Experts of a small language model: 8 picks a token, a variant of Adam for the experts.
Below are experts of layer 2 (counted from 0) of a mixture-of-experts language model. Rows are named router (the router's row for the expert), gate (a neuron's input weights, with its number), up (a neuron's input weights, with its number) and show model dimensions 0-191. Each number is 128 + 24 x the weight over its row's rms, rounded and kept within 0 to 255.
Before each expert's rows: a language model's description of what the expert responds to; "gets" lists some tokens that make up at least twice as much of what it gets as of all text. This comes from a sample of Wikipedia text that the model never trained on. Tokens count by the router's weight.

# expert 8
Description: Table and list punctuation. Pipes, dashes, parentheses and of/the in tables, stats and climate boxes, plus mid-word pieces like ust in Australian, caustic.
gets: " the", " of", ":", "-", "In", "–"
router [156 168 114 112 160 107 142 107 110 140 120 120 153 116 143 120 107 187  96 145 151 167 100 129 157 148 138 140 143  99  93 138 105 116 154 151 103 126 157 159 151 151 127 118 150 151 157 128 135 130 131 169 143 144 170 153  86 111 148 137 147  92 146 128 140 116 143 122 129 141 105 115  52 151 138  94 115 151 153 103  91 119 112 151 131 152 114 146  87 144 102 144 111 134 160 117 172 133 140 136 153 127 119 152 121  95 123 143 130 163 135 129  94 151 140 142  95 131 116 105 143 138 115 118 127  92 138  87 153 155 128 140 195  93 104 141  84 135 129  92  94 101 115 104 113 127 142 113 120 140 160 174 156  82 160  97  97 137 143 113 113  92 122 127 108 144 142 124  77 151 134 152 138 132  93 152 165 193 118 172 141 129 121 139 141 131 114 140 115 132  86 106]
gate0 [127 140 136 106 131 175 144 141 167 106 110  99 121 147 130 141 105 162 138 131 149  57 103  67 145 142 138 119 142 116 101  88 152 173 112 127 128 125  88  89 121  90 114 125 132 114 110 154 171 148 125 137 147 130 138  67 155 129 111 146 132 134 156 108 118 118 169 113  81 139 115 160 135 149 119 119 174 153 127 111 133 148  89  60  86 135 134 126 134 121 131 101 125 142 126 143 164 126 156 165 150 149 139 115 130 115 163 147 100 116 142 170 139 127  96 128 114 123 172 138 149 115 130 152 124 139 148 130  96 120 132 110 105 105 143 136 141 142  89  99 121  98 158 121 104  93 112 123 130 119 101 154 137 118 105 139 119 168 115 126 100 103 106 122 119 132 145 106  98 129 153 118  99 121  90  66 110  96 161 166 161 146 145 171 144 107 123 117 106 156 146 180]
up0 [ 87  97 137  88 136 144 151 138 138 144 135  74 146 110 122 129 127 115 149 103  92 106 163 160 101  88 154 131 119 134 108 191 105 126 167 153 124 153 164 164 126 151 117 177  96 162 107 169 170 107 120 146 132 121  85 103 121 129  88 126 133 104 132 153 128 109 157 133 101 118 143 119 148 110 131 135 142 129 131 131 114 136 138  86 138 118 137 113 113 155 141 180 103 103  83 162 123 127 156 118 103 114 144 137  91 112 146  96 111 185 111 124 127  93  91 145 156  69 126 137 106 141 174  91 133 118 127  89 156 170 118 138 157 146 132 143 150 114 134  87  81 102 126 115 150  95 111 165 166 108 126 140  94 114 107 115 125 118  94 146 173 162 104 112 117 106  81 129 121 127 103 142 104 103 109 123 127 128 133 116 125 131 134 169 127 158 121 142 133 121 119 119]
gate1 [126 132 165 152 125 119 127 133 119 127 103  95 132 134 108 129 112 114 147  94 158 143 114 142 108 112 153 115 100 129 111  99 168 132 141 161 111 102  96 140 145 135 123 131 125 162 144 144 116 137 112 112 139 144 168 132 105 101 135 106 135  99 175 128  99 131 154 120 131 164 116 110 147 105 139 100 132 121  75 107 120 119  88 125 154  60 108 133  78  74 198 129  92  99 152 163 100 133 138 162 156 128 134 108 130 121 133 124 149 177 175 117 155 127 129 138 102  91 105 129 118 150 102 116 110 132 139 119 140  66 119 152 137  96 129 176 114 121 109 177 115 127 102 152 113 134 120 136 155 117 112 140 112 112 123 166 158 143  99 107 141 126 150 110 140 162 157 106 163 125 126  94 101 157  71 177 164 153  91 169 146 160 143 149 137 121 151 120 134 101 108 126]
up1 [125 123 157 139 119  90 108 137 181 118 131 146 148 105 118 117 102 117 142 123 157 131 139 111 109 119 138 165 193 152 133 134 134 158 100 128 169 134 153 142 128 111 127 125  98 115 138 150 146 138  86 154 130 147 108 125 152  92 126 119 139  85 115 113 181 145 174 114 156 128 116 116 148 114 157 103 125 147 143 140 112 150 127  79 146 128 133 129  89 125 113 121  97 136 109 138 151 190 145 123 147 150  95 116 117 120 140  65 146 157  99 165 150 174 112 125 166 133 135 113 126 104 102 154  82 129 170  98 145 138 117 100 117 138 132 126 137 144 146 141  85 128 118 132 197 153 139 182  88 119 146 139 141 139 125  97 143 128 115 142 155 146 146 146 110 118 144  95 138 103  82 101 155  79 149 152 101 112 157 116 137 189 118 106 140 118 106 152 126 133  94 167]

# expert 61
Description: Country names, name endings. Country and nationality words like Italy, India, China, Spanish, Japan, and endings of foreign surnames or place names such as -ius, -ina.
gets: "a", ")", "o", "=", "us", "ia"
router [133 130 154 155 140 123 115 125 136 147 136 126 164 145 155 139  99 104 134 136 100 128 107 110 156 106 100 128 130 108 129  84 128  79 101 129 121 134 105 126 101 129 136 100 138 129 169 167 111 133 169 148 124 185 162 111 149 110 110 134 125 147 156 115 115 150 100 191 134 157 131 163 119 138 149  91 131 126 136 110 133 116 124 107 131  99 115 162  83  80 170 177 114 141  92 124 144 105 162 181 168 135 118 135 100  95 178  96 137 113 125 157 153 114 107 110 103 140 140 132 154 136 146 134 111 114 147 163 105 149 123 143 155 147  98 151 127 122 148  90  94  45 107  84 135 106 138 162 153 133 141 147 133 138 150 108 119 127 148 158 115  92 128 110 119 148 162 106 167 109 103 117 143 142  97 129 145 102 127 146 139 105 156 180 112 149  97 134  90 134 146 121]
gate0 [147 148 147 122  79  90 160 137 132 105 125 137 126  97  86 124 146 117 136 126 139 124 106 134 117  95  82  65 154 131 117 147 145 130 155 155 138 156 124 116 176 126 119 154 146  99 126 124 171 136 134 144  93 108 132 161 116 133 109  97 126 103 153 142 141 117 121 136 129 179 152 182 128  91 163  95 117 113  85 151 137 142 116 137  86 120  87 115 163 146 122 145 114 152 137 124 144 116 178 150 102  97 154 142 114 121 141 168 103 167 131 163 102 151 132 162 181 115 123 139 129 155 150 122 161 134 150 133 122 116 138 152 109 101 135 118  83 135 119 150 166 113  71 102 173 144 131 149 138 106 109 139 144 121 120  93 173  99  87 147 124 124 155 145 143 172 113 115 110 192 107 127  98 117 122 148 129 112 159 124 109 149 137 115 155 155 106 129 112 169 113 138]
up0 [141 108 122 142 111 168 119  84 162 131 205 158 114 111 140 138 142 125  95 145 153 136 133 140 113 113 106  94 113  67 158 142 130 103 137 129 140 152 151 101 144  97 102 145 120 117 171 143 155 149 133 173 121 148  82 134 102 133 117 122 136 118 128 123  61 111 163 131 141 103 126 130 138 119 124  99 142  83  80 113 114 127 162 140 163 151  88  86 103  92 110 129 139 148 101 116  90 155 157 146 115  92 158  96  92 148 132  93 124 128 140 131 153 108  95 143 163 106 130 143 108 158 148 129 131 117 135  96 125 107 124 145 134  74 158 148 141 115 162 131 163  99 113 122 133 146 143 119 139 117 126 111 122 159 142 175 120 144 118 154 114 120 133 143 115 182 119 136 100  95  93 145 129 101 108 112 150 132  96 107 105 138  95 149 128  82 137 158  93 130 175 112]
gate1 [148 132 120  76 113 158 130 172  97 179  98 132 177 110 118 135 134 138  95 111 117 166 138 119 131 117 126 155 121 172 110 139  78 128 155 126 149  94 113  83 124 145 151 141 163  87 137 120  89 109 158 143 163 111 146 164 136 112 148 106 137 122 117 162 135 123 119 128 119 160 114 149 140 128 129 115  72 141 146 112 112 124 168 107 150 174 128 124 158 126 139 139  98 142 134 126  81 132 121 104 169 125 131 132 132 131 137 147 137 135 125 129 133 107 155 119 151 104  94 124 153  91 113 128 150 138 104 116 100 153 166 124 150 107 133 122  81 108 144 107  72 172 126  89 140 189 149 107 108 100 129 124 140  95 132  93 159 118 157 103 114  87 149 119 111 128 130 113  77 156 118 141 115  78  81 116 145 129  78  86 120 139 120 170 155 148 143 150 116 125 120 136]
up1 [118 135 100 150  81  94 132 104 139 110 100 146  96 170 111 148 123 109 161 178 171  98 147 151 100 169 135  95 158 148 136 124 160 189 136 124 147 140 113 165 122  93 109 173  97 136 132 125 142  99 156 120 123 137 138 153 134 126 155  89 122 136  91 117 161 101 135 139 171  96 174  79 120  95 143 117 133 115 113 153 108 153 138 127 144 145 101  89 139 149 135 125 149 118 112 149 145 155 120 144 114  91 128 158 152 149 136 156 113 173 137 137 125 131 105 162 157 155 102 123 113 139  94  88 146 108 159 101  92 116 139  93 128 109 106 143  74 108 145 125 145 144 112 113 114 108 105 140 110 109 169 162 131 110 110 112 138 166 112 137 135 139 132 134 193 136  99 127 128 145  72 144 102 172 135 130 126 127 150 139 127 120 166  86 135 154 141 139 140 104 102 123]

# expert 5
Description: Table pipes, structural tokens. Table cell pipes and line breaks, opening parentheses, prepositions like during, under, after, and the prefix un-, as in unquestioned, Until.
gets: " by", " for", " (", "\n\n", "In", " un"
router [162 188 116  95 153 127 135 133 122 107 104  87 157 128  99  70  93 113 146  96 164 141 103 120 121 144 114 152 117 163  95 170 132 124 137 137 169 118 137 125 130 108  96 105 175  87 137 135 100  86 123 132 136 133 131 134  77 102 144 116 154 106 148 128 137  83 127 136 111 144 152 153 136 145 149 104  96 157 164 108  71 133 111 140 114 131 116 110 139 129  96 147 154 111 127 127 150 117 127 124 143 140 120 118 167 115 134 120 145 171 108 149 112 136 170 127 127 156 112  97 189 137 133 134 158  81 128  91 131 155 127 140 124 128 159 130  95 148 143  85  77 126 114 155 155 134 125 166 171 153 106 190 135 118 154 100 103 119 153 137 123  96 174 129 149 114 147 136 121 112 112 146 138 120 110 164 145 136 127 157  92 131 109 162 142 148 138 122 131 125  74 105]
gate0 [181  97 130 120 144 102 178 141 134 100 132 143 173 136 157 160 104 128 131 157  74 114 105  94 149 156  86 129 186 156 141 148 173 144 109 173 158 115 130 137 113 108 149 153  87  87 102 139 114 110 177  85 128 156 127  97  99 135  89 119 155 158 148 120 150 123 137 131 125 118 133 118 132 139 113 121 131 124 131  94 136  93 156 139 110 159 130 161 130 126 141 134 115 151 120 111 125 146 125 139 173 145 108 118 154 130 117 139 127 126 115  95 138 148 132 106 185 136 148  83 105 131  99 141 118 110 136 160 137 145 111 110 124 115  86 175 113 176 127 102  88  81 139 135  87 149 130 174  88 114 132  97 177 110 119 121 132 157 136 142 119 128 115 127 133 103 164 159  87 116 115 159 115 135 150 112  98 145 172 125 107 122 156 160 122 136 135  98 132 162 127 130]
up0 [156 113 118 144 160 146 133 129 102 122 147  98 166 133 143 175 127 158 118 117 113 112 168 119 171 126 127 126 114 141 126  90  99 118 139 140 175 111 100 144 121 131 131 154  98 123 152 150 115 171 120 103 136 149 111 100 112 121 154 127 138 122 162 124 148 132 124  64 115 126 132 125 152 163 148 147 106 125 106 135 173  98 142 109 132 166 140 166 184 129 145  97  96 165 108 123  90 134 131 138 182 150 134 124 120 142 135 120 108  90 114 134 141 128 158  98 147 151 177 160  90 147 150 123 124 129 132 127 172 135 154 101 131 100 129 154 115 103  96  85 105  97 122 119  81  95 137 113 120 117 156 127 145 127 164  83 135 132 147 162 122 146 148 163 110 127 169 122 110 132 175 133 157 119 123 119 161  75  69 123 145  78 142  98 140 149 140 127 105 163 131  87]
gate1 [171 113  93 142 103 131 157 149 123 134 112 128 116 120 120  72  89 123 160 123 121 132 135 108 150 138 117 140 143 168 130 152 166  97 117 153  98 169 157 108 157  76 105 136 137 147 126 164 104  95 134 139 161 132 116 141 136 125 147 132 101 140 150  94 100 157 126 176 111 155 107 149 114 113 156 116 110 107 136 102 106 103 145 138  92  95 110 131 113 116 118 143 107 175 125 130 106 134 150 106  93 115 112 155 105 137 143 120 112 143 125 120 155 171 110 150 122 160 116 134 151 156 156 129 127 129  94 166  95 179 135 151 139  91  87 108 135 141  94 127 134  66 110 164 106 145 140 143 191 170 122 127 131 102 140 135  85 129 148 110 145 125 118 121  68 100 142 160 164 124 123 141 152 134 111 131  87  81 105 157 127 145 109 137 125 171 155 112 102 138 162 156]
up1 [172 123 141 142 117 122 137 132 126 148  88 159 167 101 144 134 114 117 144 123 115  83 136  83 136 103 115 139 141 145 137 112 110 128 155 107 117 134 125 105 135 121 107 133 119 150 110 129  77 161 137 121 165 112 114  92 155 116 150 125 137 130 162  84 137 147 173 127 116 146 166 143 132 186 109 132 148 112 195 125 122 133 114 141 161 113 167 128 114 155  78 110 116 170 107 135 143 161 135  83 133 160 138  91 128 137 113 142 126 119 111 102 140 148 154 140 102 143 135  98 128 116 156  96 171 123 144 121  99 139 119 122 173 169  92 110 187 134 154  66 106 135 138 146 106 135 139 166 110 127 105 146 159 120 165 145  90 165 132 101 132 117  80 116  94  71 117 140 145 114 105 105 116 127 138 113 122  97 109 140  98 139 120 193 133 124 132 120 101 117  94 126]